{"experts_per_token": 2, "router_score": "sigmoid", "routed_scale": 1.5, "init_std_router": 0.0169, "norm": "rmsnorm", "norm_eps": 1e-06, "parallel_block": false, "init_std_qkv": 0.0255, "init_std_o": 0.0255, "schedule": "wsd", "decay_shape": "linear"}
Below are experts of layer 5 (counted from 0) of a mixture-of-experts language model. Rows are named router (the router's row for the expert), gate (a neuron's input weights, with its number), up (a neuron's input weights, with its number) and show model dimensions 0-63. Each number is 128 + 24 x the weight over its row's rms, rounded and kept within 0 to 255.
Before each expert's rows: a language model's description of what the expert responds to. This comes from a sample of Wikipedia text that the model never trained on.

# expert 4
Taxonomy text on species and genera: colons and dashes in taxobox rank lists, Latin name pieces like -idae, -oides, and species.
router [115 116 111 119 159  99 153  91 125 119 135 122 140 110 137 104 176 155 139 101 112 118 137  98 151 157 115 165  98 131  92 117 101 148 140 123 177 138 141 127 172 126 129 143 131 124 134 138 112 162 124 165 112  96 115 102 166 106  90 171  70  81 138 130]
gate0 [171 133 139 154 135 117 154 118 130 129 113 144 114 149  97  95 119 124 154 137 127 148 143 132 167 160 150 108 105 158 121 116 113 159 102 149 121 134 141 163  95 111 155 111 111  96 136 110 148 148  88 109 131 124  81 109 102 111 164 124 124 151  93 150]
up0 [ 87 129 126  80 161 115  84 128 184  98 123 178 120  88 112 166 142 128  64 108 171 122 131 102 139 103  91  96 158 135 153 120 145  98 124  93 142 118 133 118 148  98 165 146  97 110 167  94 111 125 145 131 157  81 149 128 133 113 117  79 169 134 106 155]
gate1 [117 144 120 150 130 130 116 110 135 136 123 170 136 102 109  78 131 148 112 135  90 115 177 108 101 120 142 105 133 121 136 141 104 118 128 122 161 159 155 135 142 133 124 186 133 122 109 116  82 121 116 144 140 149 106 135 154 128 128 127 150 144 110 101]
up1 [139 133 127 122 127 107 157 127 122 139 148 111 129 129 112 140 142 136 121 149 107  87 122 125 166 139 121 143 107 116 133 159 143 127 136 159 130 125  89 142 143 147 168  74 149 124 129 166 173 134 175 132 100 141 123  97  86 125 106 120 127 118 107 105]
gate2 [ 98 159 187 171 170  63 113 176 131 165 128 128  82 106 111  77 150 151  91 122 101 138 122 110 182 175 133 125 129 137 154 113  92 145 115 165 111  97 144 131 142 107 149 112 139 146 112 164 116 104 138 146 109 137 141 128 141 130 120 134 177 140 134 121]
up2 [177  99  70 123  88 182 111 125 119 122 142 140 182 134 146 140  99 107 132 142 142 106 126 151 128  98  85 146 105 132 144 138 165 129 134 115 141 122 111 107 110 125 119 125 103 105 112  94 144 162 112  89 151 113  87 139 134 101 148 130 101 133 107 128]
gate3 [ 78 128 156 148 123 111 131 121 163 132  90 127 122  82 137 117 152 140 101 123 106 167 137 152 158 126 121  85 123 154  91 137 109 130 134 146 121 140 139 167  98 125 136 118 126  93 114 103 147 119 126 126 107 103 117 142 139 114 144 130 123 101 144 191]
up3 [ 90 154 107 146 134 106 131 145 139 149  99 103  89  98 167 128 108 131 136 100 156 123 127 136 151 129 101 120 150 172 149 143 121 137 151 148 144 105  93  91 139 128 143 110  91 119 142 125 100 132 120 142  91 111 133 130 131 192  84 138 135 158 122 115]
gate4 [140 162 117 139 167 107 110 143 149 131 148 108 160 125 116 110 117 141  74 120 149 113 126 152 160 167 111 100 133 107 146 113 116 136 128  95 108 143 141  91 127 135 136 127  53 116 107 107  71 191 136 117 160 100 155  95  86 126 108 124  80  84 122 134]
up4 [108 136 135 140 149 132 111 108  86 141 142 112 168 151 116 121 156  75  98 129 121 162 161 161 131 127 130 129 109 118 116 167 163 115  91 159 121 125 140 149  93 142 132 111 115 168 135 136 152 143 134 138 130 186 182  99 124 107 135 119 128 152 165  79]
gate5 [135 102  72 110 152 144 145  82 156 151 108 128 147 113  83 149 142 131  67 125 120  87 120  85 161 135 122 118  97 119 153 161 129 114 114 127 166 149 143 128 116 151 113 109 119 166 146 108 178 121  80 157 147  90 126 114 159 107 140  85 115 132 129 103]
up5 [118  96 116 113 134 115 124 147 158 158 122  87 103 140  64 136 142 136 137 120 120  89 104 103 121 116 168 149 108 118 128 104 155 114 162 116 120 128  80 118 142 136 134 145 109 132 110 134 140 123 164 184 136 130 128 114  87 150  97 157 115 145 105 162]
gate6 [164 123  88 102 134 112 163 146 171 101 166 109 120 131 108 106 143 123  95 130 153 159  91 163 158 165 128 136 120 104  72 145 137 177 155 118  92 137 142 109 152 136 155 112 155 107 117  87 127 182 133 135 120  91 146 100 125 109 141 157 136 133 119  99]
up6 [174 118 152 125 161 142 126  94 138  95 126 106 120 125  95 123 146 119 112 145 130 109 124 135 155 122  88 136  85 117  64 121  96 130 120 100 126 106 121 118 133 117  93 118 155 124 129 118 120 157 112 140 134 107 172 171 139 126 135 174 164 130 118 122]
gate7 [118 135 140 172 155  79 147 155 134  96 120 124 161 142 139 161 122 125 148 147 133 149 161 111 186 135 110 107 105 150 149 140 122 149 122 128 129 124 171 136  94 154  82 126 144 160 125 100 149 146 128 122 131 134 136 123 162 111 138 137  91 128 140 134]
up7 [109  84 169 178 118 151  98 133 129 102 128 132 137 158 106 123 114 104 126 135 157 144 158 118 183 146 119 128 108 127 100 127 134 156 108 134 128 136 163 149 106 151 112 151 136 149 153  93 123 180 127 139 129 118 132  72 126 117 144 127 125 115 155 115]
gate8 [105 131 158 139 171 135 171  93 116 123 146 114 147 158 109 169 108 105 125 113  98 123  99 117 123 117 136 142 156 165 125 113 109 150 108 115 107 114  99 122 131 155 145 114 125  93 106 108 122 142 117 124  96 122 116 142 143  84 109 171 122 111 156 127]
up8 [141 140 121  97 132 124  92 153 170 147 145  99 146 119 118 121 134 175 133 105 132 148 116 137  87 148 123 130 106 105 137 150 134 105 122 137 115 118 125  87 154 118  95 166 144 130 122  92 151  88 108  92 103 111 119  96 125 143 112  95 124  55 116 151]
gate9 [148 104 124 156 128  98 118 132 150 156 105 170 100 138 131 142  72  86 111 147 143 119 137 133  88 120 144  97  96 102 153 131 120 118  99 144 107 122 111 172 109 128 132 141 132 111 128 142 197 162 134 165 121 145 128 158 114 137 105  66 144 129  97 112]
up9 [111 108 165 112 121 141 126  83 127 164 137 161 108 137 128 130 128  80 116 136 109  90 146 133  60 134 137 101 122 131 118 163 204 102 117  99 111  89 186 145  96 164 160 126 136 117 155 109 116 182 109 110 151 133 126 111 135 118 130 109 121 124  86 129]
gate10 [136 129 115 152 122 131 153 170 115 124 131 145 116  85 142  94 111 138 146 121  90 168 127 125 119 102  54 113  90 109 135 110 155 147 151 120 180 138 147 150  95 152  69 117  84 138  99 174 116 154 148 105 120 137 156 126 131 166  93 126 110  89 163  92]
up10 [108 143 144 131 139 155 106 102 174 108 187 131 152 180  85 136 125 113 122 121 163 112 126 134 112 139  41 146 126 104  99 147 162  98 119 145 120 103 106 136 114 158 117 164 146 162  99 145 113  69 126  99 106 116 154 141 121 114  94 130 162 130 149 100]
gate11 [105 125 112 104 132  87 130  99 145 134 155 112  89 122 119 100 154 110 138 119 123 116  99 121  65 160  90 128 122 127 128 148 133 164 156 131 155 134 136 157 147 129 121 115 140 125 111 143  87 113 121 148 143  72 152 135 132 121 155 155 120 141  83 114]
up11 [128 174 150 125 117 110 127 112 129 127 168 143 155 105 103 171 154 105 115 156 119 128 139 107 137 110 120  92 107 112 164 148 125 148 152 122 114 173 125 134 118 120 171 114 131 119 175 153 125 136 137  96 135  83 138 118 105 172  99 125 148 139 124 101]
gate12 [145 134  92 132  92 141 140 142  88 140 115 125 138 120 138 106 122 135 155 133 138 142 199 148 124 144 136 152 158 120 121 121 104 146 126 116 133 140 144 174 109 134  93 112 125 107 166 108 169 120 130 132 151 116 129 131 175 139 109 125 129 132 125 170]
up12 [102 162 106 187 102 147 117 134 142 165 136 118 164  70 103 112 124 112 155 158 104 175 171  96 133 178 164 168 170 147 110 116 118 159 147 132 110 152 147 147 156 135 123 116 119 166 141  74 150 124 118 114 106 112 158 131 149 132 114 132 122 137 141 137]
gate13 [169 121 139 135 151 110 131 191  95 144 128 136 141  85 101 122 126 103 127 116  88 115  88 136 139 116 136 138  94 152 118 147 153 148 146 110 141 119 113 133 111 153 117 126  93 128 112 146 174 146 129  95 177 120 125  86 150 134  92  62 127 131 137 140]
up13 [181 145 159 124 106 151 138 140 110 133 134 117 123 120 112 141 126 136  97 147 128 150 112 109 132 118  83 146 102 150 103 117 143 128 150 151 128 115 169 137 165 160 130 175 156 112 127 191 105 120 146 125 130 155 108 144  85 165 162 133 111 112 143 108]
gate14 [152 159  90  98 146 127 106 150 115 117 150 149 144 106 138 100 114 151 140 115 122 118 160 117 141 138 117 135  88 115  91 154  82  89  98 116 154 125 156 138 174 127 129 119 116 104  86 122 106 178 148 174 112  99 131 118 107 163  78 140 110 106 114  89]
up14 [153 154  85 113 133 118 120 133 138 155 155 139 141 118 114  84 154 113 184 104 132  73 152 132 121 154 171 117  99 119  95 122 137 123 118 124 175 128 137 118 152 134 147 117  93 127  52 112 106 153 130 206 118 127 121 149 173 157  93 138 139 114 108 139]
gate15 [133 127 132 155  90 143 143 129 101 101 143 136 129 104 124 110 131  96  98 120 121 152 129 151 131 129 119 149  74 114 112  93 132 135 118 160 122  90 163 133  89  87 121 133  76 155 113 111 131 141  95  98 113 108 110 136 167 134 160 142 118 176 131 113]
up15 [105 116 123 122 117 129 129  81 136 153 131 132 100 115 147 139 141 152 115 120 129 159 147 159 153 110 131 158 142 137 133 129 145 108 143  72 165 125 138 116 105  97 108 106 102 159 143 139 124 158  71 131 119  84 134 162 140 113 117 126 149 121  75 138]
gate16 [114  82 152  96 138 134 127 107 162 144 114 118 111 109 178 116 148 113 110 106 136 104 160 112 145 130 101 197 126  87 183 133 125 121  82 120 137 108 180 111 114 125 135 117 101 125 105 100 130 139 121 157 148 140 131 106 144 101 141 152 106 117 154  90]
up16 [117 116 132 144 106 105  97 117 126 140 141 119  88 141 142 136 104 126 117 139 155 166 142 139 155 135 116 108 113 143 141 110  92 140 131 122 157 169 144 134  68  62 163 129 127  70 131 150 133  94 154 115 123 154 128  91  98 142  64 138 164 163  86 149]
gate17 [137 143 133 173 124  99 136  83  99 151 199 161  77 158 133 133 111 121 110 130 106 162  96 118 126 124 175 136 162 145 159 102 118 159 161 118 138 130 144 157  91 150 135 105 144  98 137 121  77 118 133 145  66 126 148 150 127 105 117 171 118 138 148 149]
up17 [141 108 138 123 106 102 105 213 172  93 143 135 121 186 160 167 118 146 149 118 133 113 158 143 168 115 106 107 129 113 119 188 141 132 118 125 138 132 138 152 142 153 117 158 133 136 125 127 127 133 124 150 126 138 155 124 165 159 179 149 101 157 152 142]
gate18 [160 106 129 134  92 122  76 169 117 102 158  85 125  81 131 157 112 108 100 121 154  73  90 141 102 105 134 136 158  89 122 108 101 112 172 139  42 125 146 115 138  75 141 114 124  83 128 128  97 188 130 142 158 125 137 130 126 129 104  93 103 114 105 155]
up18 [121 147 141 121 109 148 126  71 123 142  76 130 131 139 132 113 148 168 167 159  97 150 164 120 163 125 141 108 137 157 175 178 105 142  94  96 154 118 122 121 117 142 112 146 106 117 141 102 166 106 101  91  81 130  90 137 129 130 125 110 161 117 143 122]
gate19 [140 115 117 142 109 115 116  94  92 133 153 142 101 114  81  69 156  56 159 126 130 139 123  81 161 176 131 146 146  90 153 124 112  98 124 174 140 146 130 155 160 121 118  97 127 145 117 161 118 172 139  98 123 120 129 137 118 111 140 165 128 136 152 134]
up19 [155 119 106 124  76 148 135 130 108 127 137 134 106 100 109  64 125  98 134 126 115 150 120 126 140 181 131 126 170 163 173  72 111 136 128 145 145 164 145 168 162 112 114 120 160  95 126 116 114 164 151 117 132 116 107 133 162 108 134 165 130 140 143 126]
gate20 [137 140 109 117 148 100 127 152 138 130 104 118  84 119 156 101  91 131 131 102 145 116 105 135  65 136 100  66  62 171 117  89 157 156 108 153 139 144 166 103 112 113 192 128 122 142  92 141 125 141 133 108  92 155 121 132 155 136 106 109 106 124 135 129]
up20 [145 126 140 127  86 173 116 103 100 137 144 122 142 117  93 130 171  91 168 172 128 127 137 148 178 117 115 173 150 114 132 151 171  90 128 134  91 124 127 101 129 123  94 150 136  78 124 121 144 147 114 147 138 106 127 149  80 133 155 174 169 141 134 143]
gate21 [151 120 136 120 112 139 171 103 114 170 134 152 114 156 136 153 130 146 128 137 138 150  98 127 180 131 139 101 120 141 131  92 170 173 117 122 122 148 119  91 164 133 123 102  94 123  94 124 127 147 122 124 121 181 166 149 135 175  76 147 120 127 109 102]
up21 [142 124 103 111 124 115 173 146 141 111 104 109 105 174 129 105 113 117 131 135 148 170  91 127 139 131 168 100 144 129  45 109 128  88 145 117 125 170  94 106 128 111 132 129  85 167 136 111 104 115 169 114 113 114 154 119 130 135 151 160  95 147 122 167]
gate22 [153 121 125 134 161 110 178 142 158 133 130 120  84 147 135 129 123 122 148 131 113 130 151 165 160 129 114 100 136 130 176 140 153 136  71 170 149 140 124 132 132 137 104 118 177 129 158  80 103 123 122 109 129  76 138  83 108 115 125 133 107 110 151  93]
up22 [155 103 115 106 116 113 167 177 108 130 144 193 101 142 143 143 128 133 141 126 106 134  98 143 192 120 126 151 130 115 103 117 102 133 119 160 162 148 138 134 126 184 129 117 144  96 137  79 110 126 129  95 172  60 145  96 113  73 129 109  97 120 109 135]
gate23 [180 143 176 119 135 168 195 143 134 119 129 105 129 110 120 125 147 151 131 105 156 130 139 118 126 114 105 149  97 112 114 144 126 118  98 115 131 118  71 152 116 119 108 141 149 137  97 135 149 132 118 130 106 104 123 102 122 145  95 119 128 112 151 105]
up23 [ 82 109 110 129 107 125 143 117 137 158 112 115 168 112 145 154 106  96 153 117 134 101 151  73 128 121 125 200 125 166 146  93 115  99 102 118 132 153  92 137 125 153 107  82 145 128 116 124  97 116 125 114 108 128 140 124 114 151 138 122  78  98 104 141]
gate24 [129  82 116 137 128 124 137  92 128 118 121 133  89 125 144 133  98 135 146 101 128 117 140 125 146 143 184 124 124  96  95 101 140 128 144  98 121 165  88 135 124 142 170 120 128 107 123 160 129 130 117 147 140 143 122 122 162  87 116 183  88 174 119 140]
up24 [ 89 133 101  94 154 131 132 162 102  99 119 127 119 114 130 108  96 128 118 128 125 133 130 143 142 117 110 152  96  98 103 150 113 102 123 128 129 147 148 153 125 122 133 128 132 104  88 141  88 141 143 117 127 131 165 101 165 114 151 106 103 182 128 143]
gate25 [112  71 108 151 104 152 175  79 181  99 126 135 147 122 141 124  90 109 127 144 136  91 147 139 138 153 124 161 113 130 128 172 109 123 111 128 150 118 117 117 141 128 116 120 129 144 144 154 114 166 161 148 114 100 157  66 129  99 154 128  90 100 114 124]
up25 [ 82  99 118 141 111 145 153 128 183  93 120 147 123 138 158 146  80 108 126 134 112 112 146 124 156 142 107 138 113 136 123 179 100 116 116  88 169 150 147 104 148 148  90 111  99 151 146 147  90 180 146 148 136 105 147  68 112 137 133  89 109  97  86 135]
gate26 [155 159 110 144 117 112 156  54 159  91 113 201 137  97 125  65 175 120 124  84 153 151  95 136 134 157  99 109 163  98 135 107 132 153 132 162 189 136 158  86 140 154 100 136 138 109 137 109  98 107 146 139 115  85 101  86 131 147 142 169  86  83 124 139]
up26 [162 179 145 153 137  96 124 132 134 115 140 120  95 109 112 112 109  93 144 101 143 119 127 147 160  92 140 141 133 151 204 145 115 172 149 163 129 175 125 109 132 126  96 132 161 133 101 125 148 118 123 141 137 117 168 106 173 194 128 165 126 149  89 146]
gate27 [116 130 131  80 139 157 107 118 129 159 121 147  71 115 143  85 120 129 134 116 114 119 106 160 120 135 132 142 112 114 149 127 141 133 119 123 178 130 130 101 161 113 129 119  78 118  98 129 129 103 124 101  93 142 104 149 138 153  82 100 126 121 172 139]
up27 [120 167 150 119 122  92 114 145 133 131 134 145 131 103 121 147  90 114 152 134 103 113 139 141 105 178 131 142 131 118 100  97 134 157  94 133 173 121 128 126 147 166 105 169 122  83 129 146 130 171 118 149 116 108 156 102  76 101 144 120 103  88 128  76]
gate28 [125 126  97 136 152 115 123 117 111 132 150 124 100  83 151 127  88 142 106 120 152 155 106 120  96 118  99 145 102 156 109 137 136  92 160 126 141 147 127 158  96 169 115 167 186  89 102 113 103 123 182 109 124  81 126  73 127 156 153 136 169 138 136 179]
up28 [160 105 155 129 146  73 129 141 121 137 135 127 163 143 106  95 131 137 118 121 131 130 132 117 143 112 155 148 142  91 106 109 133 145 160 117 118 103  84 162 102 180  88  66 119  97 143 138 139  97 148 138 159 128 142 121 105 143 113 100 110 143 146 137]
gate29 [ 85 118 116 152  87 117 129 120 108 119 122 107 132 144 173 138 112 127 143 126 138 159 174 167 132 147 138 117 120 137 124  66 118 145 153 138 168 128 135 151 137 132  96 141 133 175  73 108 135 155 123 139 127 175  87  98 154 111 151 112  87 124 149 112]
up29 [118  97 111 145 165 138 144 129 119 145  82 107  95  90 102  94 131 129 142 123 116 141 119  87 173 133 123 114 131 144 106 133 144 122  67 174 144 114  93 107 107 126 140 115 159 108 162 131 152 132 119 140 133 112 101 155 138 120 129  82 130 111 172 158]
gate30 [ 74 154 161 103 129 115  70 124  93 164 157 141  72 128 125 160 139 137  99 146 101 114 134 124 122  92 101 134 109 112  94 152 175 152 130 108 138 115 126 106 156 120 119  92 175  98 134 130 127 151 149 111 109 114  95 171 147  97 148 146 157 142 126 141]
up30 [107 137 172 159 134 111 131 124 148 115 131 136 100 130 147 139 133 110 130  98 165  98 118 101 109 154 185 130 132  94 161 156 110 118 117 166 124 176 101 175 107 116 105 137 112 168 133  92 146 133 111 102 135 143 135 155 145 103  99 136 107 147 113 128]
gate31 [167 109  97 111 130 132 109 147 120 114 102 122 138 137 145 139 168 165 118 123 137 150 157 120 159 111 163 117 137 157 128 121 126 122 157 134 140  96 130 128 107 153 143 158 100 102 155 158  99 117 155 127 135 125  70 102 120 130  93 117 121 130 127 107]
up31 [143 162 142  83  95 101 111  92 121  91 109 140 184 121 115 121 139 109 137 133  65  99 151 116 143 136 130 113  92 121  74 122 108 154 138 131 136 104 102 106 118 169 118 125 114 115 154 127 112 136 149 139 112 140 114 165  96 141 127 131 131 124 100 135]
gate32 [138 116 132 144 121 103  67 134 172 133 153 111 114  77 137 143 166 152 141 122 130 110  87 115 147 100 119 153 118 157 116 152  84 151 104 112 159 122 153 125 167 173 124 135  93 110 158 130 124 131 136 124  99 109 141 103 111 121  95 153 112 128 127 139]
up32 [137 110 104 175 127 148 104 117 133 146  87 122 140 109 128 185 140 138 151 139 124  89 169 143 141 135 121 136  98 162 121 140  89 116 156 131 133 152 134 121 104 123 124 121 132 112 128 112 129 111 154 119 180 124 125 129 135 118 116 127 134 146 133 150]
gate33 [170 136 162 129 117 200 140  82 113 125 149 138 117 121  86 168 164 176 110 121 142 113  98 140 100 128 149 117 115 116  99 109 147 155 186 110  75 164 121 127  90 127 147 183 112 111 135 142 139 197 170 165 139 139 109  99 124  84 105 140 155 125 156 131]
up33 [121 116  92 142 155 121  76 166 127 108 152 133 117 137 123 132 115 103 157 129 135 139 153 108 154 142 137 125 126 120 141 108 128 115  42 101 162  80 149 146 126 137 113 129 175 123 108 124  97 112  86  66 113 111 172 146 129 150 163 145 132 149 133 116]
gate34 [129 117 157 124 148 170 125 148 138  92 136 105 137 109 124 143 174 165 132 120 104 184 138 119 128 110 113 149 152 125 121 148 121 100 133 123 107 103 121 116 102 163  94 218 118 111 102 172 172 178 116 119 126  92 171  96 108 157 143 116 145 121 124 135]
up34 [136 112 123 144 139 137 109 130 133 156 147 117 111 112 113 134 134 150 142 111  81 142 145 160 112 136 110 172 103 134 128 131 127 119 102 117 118  97 151 127 118 142  90 155 138 101 125 180 141 186 127 196 135 169 148 149 158 166 100 107 140 132 108  92]
gate35 [141 100 129 130 128 116  98 141 122 143 171 119 110 100 167 118 121 140 205 131 121 134 138 142 135 109 114 132 113 112 111 109 103 127 180 102 163 148 112 109 124 154 152 133  53 123 130 140 136 107 155 124 103 144 102 149 162  88 140 123 151  81 158 185]
up35 [132 132 135 115  90 119 153 136 114 105  87 113 123 167 134 116 130 124 102 119 112 154 140 127 132 122 115 138 160 127 111 153  95 150 120 135 119 122 192 116 152 141  99 171 128 112 125 119 146 119 156 123 107 171 165  96  76 124 161 115 168 105 119 128]
gate36 [129 126 135 121 118 127 107 167 135  99 127 120 163 110 124 146 163 184 145 123 122 126 131 172 129 116 143 100 184 125 151 109 157 143 151 143 112 162 166 185 125  81 107 111 149 144 125 117 132 127 162 143 114 106 115 103 163 113 106 153 151 179 131  95]
up36 [130 133 152 129 134 170  95 117 151 122 127 108 103 105 119 123 120 129 137 140 121 160 145 148 149 128  99 132 162 171 119 118 135 111 119 122 147 139 142 126 138 118 130 143 148 149 119 147 104 168 177  97 146 133 111 116 148 116 163 137 101 100  94 134]
gate37 [164 149 114  92 141 116 173  70 143 120 149 147 117 142 159 155 131 160 129 106 109 141 105 107 154 124 121 128 133 133  87 175  85 152 160 128 136 141 115 162 113 122 166 128 138  88 164 159 122 109 131 112 110 102 124 120 148 156  88 120 100 134 130 128]
up37 [134 137 152  94 160 105 183 163 153 121  84 158 124 179 132 118 125 131  97 126 129 110 137 114 105 130 111 150 104 107 131 166 153 117 120 160 152 138 156 120 105 183 119 113 105 115  91  90 139 148 104 119  88 145 114 119 149 126 136 173 166 158 141  86]
gate38 [165 137 112 125 156 159  84 112 128 141 131  89 152 103 117 122 130 165 164 127 111 127 131 113 119 121 114 146  76  89 108 141 153 170 138 105 105 158 109  91 134 218 104 176 154 118 118 125 139 100 176 103  99 159 146 126 142 132 130 103 126 110 116  84]
up38 [164 141 128 116 148 157 143  91 122 166 117 108  94 138 128 104 177 130  92 115 107 118 140 151 127 113 107 102 158 116 138 135 166 168 155 124 149 170 126  95 117 160 133 162 126  72 127 127 114 132 149 131 170 127 125 146 113 152 125 109 115  82 144 110]
gate39 [112 135 140 123 143 124  94 145 124 112 117 132 141 148  90 129 120  85 183 136 101 184 116 128 114 147 110 128 155 158 110 109 146 158 118 142 165  95 157 142 122 142 122 131 131 116 108 127 109 104 132 153 180 135 113 105  99 121 131 162  96  86 164  95]
up39 [147 143 112 135 140  86 128 198 119 119 112 108 120 138 126 140 117 119 120 106 139 130  97 166  64 155 127 135 151 137 128 166 135 147 135 170 128 156 109 133  82  91 119 137  90 100 129 134 140 120 117 112 116 134 146  99 111 157 144 135  77 124 106 140]
gate40 [121 160  80 112 152 163 101 134 150 147 150 149 114 107 124 145 112 130 165 124 121 134 125 139 153 120 119 124 131 110  88  86 124 146 112 111 132 163 122  78 139 138 126 120 166 109 161 140 124 156 115 116 134  95 142  65 170 114 107  96 138 153 137 176]
up40 [106 106 136  96 130 125 111 138 148 159 117 115 122 125 156 119 152 130 143 101 172 116 143  94 161 109  93 129 126 155 112 116 145 148 128 142 145 113 107 100 146  82 155 115 153 138  70 108 113 183  78 136 153 151 131  93 132 122 108 120 129 134 111 141]
gate41 [102 114  65 161 149  96 122  68 149 133 118 141 104  89 179 108 165 134 156 129 138 131 108 162 160 151 148 130 130 123 105 138  91 186 173 128 135 131 142 141 144 118 156 125 129 103 147 130 112 135 152 120 121  63 133 114 155  78 104 132 109 129  62 172]
up41 [119 114 110 150 166 112 123  95 135 113 123 156 110 106 181 137 174 125 147 146 132 132  94 159 115 138 149 119 141 102  97 164 112 146 174 165 129 126 166 137 105 107 161 129 130 137 150 149 118 147 148 122 112  69 140 114 161 128 134 142 143 144  78 162]
gate42 [159 171 113 113 139 136 123 153 149 133 101 179 138 133 114 152 101 101  77 120 135 121 132 148 178 176 172 121 121 101 139 153 115 114 174 145 147 175 158 145 141 139 134 173  98 144 116 166 128 151 115 142  96 128 121 121 151 153 163 190 162  98 142 117]
up42 [ 64 154 101 155 140  99 139 129  92 134 110 144 124 156 143 153  64  83  90 150 147 162 136 106 165 141 171 130 131 183 102 155  99 105 121 132 159 133 106 190 141 137 110 136 165 130 121 118 115 159 144 121 115  91  97 153 132 142 171 125 128 112 147 122]
gate43 [161 120 151  53  87 166 130 161 166 111 107 149  74 144 108 134 101 129 113 136 123 107 157 119 136 121 168 132 137 101 122 154 129  97 166 159 131 131 147 133  95 193 127 145 134  83 119 117 147 125 104 124 125  97 134 151 186 143 115 170 109 136 140 152]
up43 [115 154 130 177 178  83 132 147  99 142 144 147 170  90 148 125 113 121 142 109 104 137 112 119  91 149 109  69 100 166 105 101 113 135 120 107 170  99 148 156 170  75 137 156  88 149 148 143 117 132 158 117 145 117 125  95  86 113 109 111 147 140 110 113]
gate44 [138 112 126 122  89 171 165 133 138 106 119 124 129 109 125 135 112 175 132 144  93 130 147 118 144 139 158 136 115 160 159 137  93 141 131 155 177 109 140 131 130 143 166 121 109  93 111 182  79  86 104 143 116 131 139 133 131 137  98 165 133 128 116 139]
up44 [131 142 157 132 149 141  66 157  99 167 109 146 157 115  97 136 120  83 126 106 140 160 126 152 136 167 140 100 118 126 116  90 111  88 109 118 111 150  79 110 149 160 110 108  95 170 159 107 132 144 143  96 157 132 129  93 135 150 143  94 175 130 124 160]
gate45 [141  90 176 100 131 152 142  90 152 128 131 141 119 119  95 144 126 132 108 134 111  89 118  95 134 113 154 149 127 120 122 177 125 137 121 142 128 137 181 141 166 116 151 104 148 149 100 148 150  69 159 145 145 130 147 125 130 161 157 167  86  91 151 159]
up45 [109 133 116 136 115 147 112 112 109 162 120 143 143 125 109 119 121 115 168 120 124  85 101 105 165 142 125 139 120 118 142 125 111  96 120 123 161 124 158 132 166 112 138 132 157 152 106 142 110 147 164 134 119 118 116 152  93 116 113 174 127 132  97 120]
gate46 [111 125 127 107 124 133 109 103 130 124 156 150 149 154 146 101 188 142  71 143 125 140 144 126 146  83 124 122 187 114 126 141 103 134 108 119 112 132  61 172 128 115  90 158 132  97 131 162  76  68 173 159 121 126 181 113 151 142 110 165 112  96 174 107]
up46 [128 115  91 129 133 125 142 112 128 117 145 118 132 141 104 127 174 134  96 151 134 165 120 114  87  80 109 144 157 129 104 151 104 117 109 140 141 144  59 154 138 140 113 147 112  99 144 154  91 121 134 151 105 134 181 139 137 130 133 142 110 131 180 142]
gate47 [158 132 107 141 118 132 119 189 147 126 130 156 104  65 159 129 143 113  93  89 145 131 129 129 120 126 148 129 119 113  98 139 108 175 140  80 125 105 148 113 137 123 118  98 115  81 138 151 140 143 155 122 114 105 109 137 152 171 102 158 115 130 122 123]
up47 [ 95 114 113 122 169 138 117 119 131 192 116 164 109 137 135 113 175 138  95 140 108 117 109 129 133 144 134 107 132 114 117 129 149 112 145  93 113 110 124  64 107 123 124 108 145 143 143 137 132 146 150  92 136 146 101 102 130 152 119 143 145 129  75 136]
gate48 [109 159  76 154 117 120 152 124 132 140 125 155 122 109 132 145 140 115 114 124 115 119  68 102  93 117 149 121 142 115  80 128 131 119 122 137  99 149 185 192  99 115  93 129 108 141 135 113 155 159 160 126 123 172 112  78 125 137 149 156 108 126 155 124]
up48 [174 121 141 104 163 104 127 160 136 114 137 140  82 141 140 118 127 132 114 144 145 127 143 131 184 154 107 161  80 146 158  92  72 131 117 107 135 127 117  77 130 176 119 142 111 114 160 133 112 138 132 157 129 131 119 125  79 103 142  98 227 146 136 131]
gate49 [126  88 118 108 146  88 193 105 130 150 131 169 132 124 179  96 124 177 136  94 126  88 165 150 140 145 172 126 162  90 107 137 155 129 130 148  56 128 137  92 175 124 154 126 174 118 119 149 121 113 158  98 112 116 140 135 119 113 121 149 119 159 104 169]
up49 [102 133 119 136 126 142  86 134 128 115 116 134 182 107  79 160 153 103 128 139 135 147 108 101 128 126 104  95  76 194 179  91 101 150 103 115 190 122 120 131 109 129 116 138  82 117 143 112 137 135 143 123 135 139 113 119 138 119 140 131 125 113 132 120]
gate50 [ 90 117 128 136 119 154 132 130 152 136 136 117 121 122 104 146  97 127 167 117  94 102 152 152 173 108 114 154 114 132 173 121 159 129 124 116 167 149 112 128 134 139 145 114 129 164 122 114 154 157 128 100 153 114  81 138 138 133 151 164  79 138 129 148]
up50 [161 126 140 117 167 132 133 143 114 104 129  99 112 114 110 140 126 118 120 113 178 153 132 152 126 120 147 150 143 133 113 116 151 138 156 119 142 103  98 166 120 102  97 126 111 138 117 136 117 142 120 108 109 169 141 108  58 120 116 105 114 124 173 145]
gate51 [113 122 159 139 150 152 155 142 117 122  86 134 144 147 137 142 139 153 147 121 133  95 111 112 114 127 120 112 128 126 130  89 134 165 110 133  93 102 131 150 138 102 160 106 146 126 123 133 116 116 119 170  97 125 119 143 139  97 119  92 111 157 115 130]
up51 [144 117 114 133 127 121 104  95 116 129 119 169  97 134 117 152 137 148 114 133 105 126  76 120 133 130 103 114 122 155  71  95 134 106 111 117 143 145 148 140 125 113 129 144 117 135 147 109 135 123 118 158 144 128 128 127  90 130 123 109 118 111 155 145]
gate52 [105 109 103 176 110 126 132 109 151  86 133 118 110 152 157 129 162 109 125 146 146 196 123 148 147 124 155 177 135 155 126 154 106 123 144 122 111 126 117 155 152 144 128 148 169 176 143 139 123 141 133 148 155 160 121 120 146 121 155 146 130 112 131 128]
up52 [ 94 128 177 130 154 157  92  97 120 115 147 132 168 130 122 114 131 132 147 126 102  89 114 109 127 151 112 107 103 121  98 105 160  76 104 153 177  78  94 155 162 132 155 115  96 106 127  92 157 142 138 111 146 128 124 142 151  85 140  81 147  98 133  92]
gate53 [112 137  82 135 118 145 108 139 136 120 108 133  98 146 137 133 102 132 117 118 154 163 169 142 165 109 128 169  88 186 108 121  88 133 155 149 123 104 144 130 119 158 146 119 156 103  89 143 151 119 140 153 122 115  99 128 145  96  96 159 139 111 112 140]
up53 [124 137 147 153 136 122 143 120 133 142 105 147 138 181 115 141 209 129 161 111 139 117 108 132 116 108 140  88 142 127 137 115 143 139 121 133 113 137 129 157 119 124  93 135 139 145 132  98 133 118  95 107 100 147 165 158 122 136 103 123 107 124  88 123]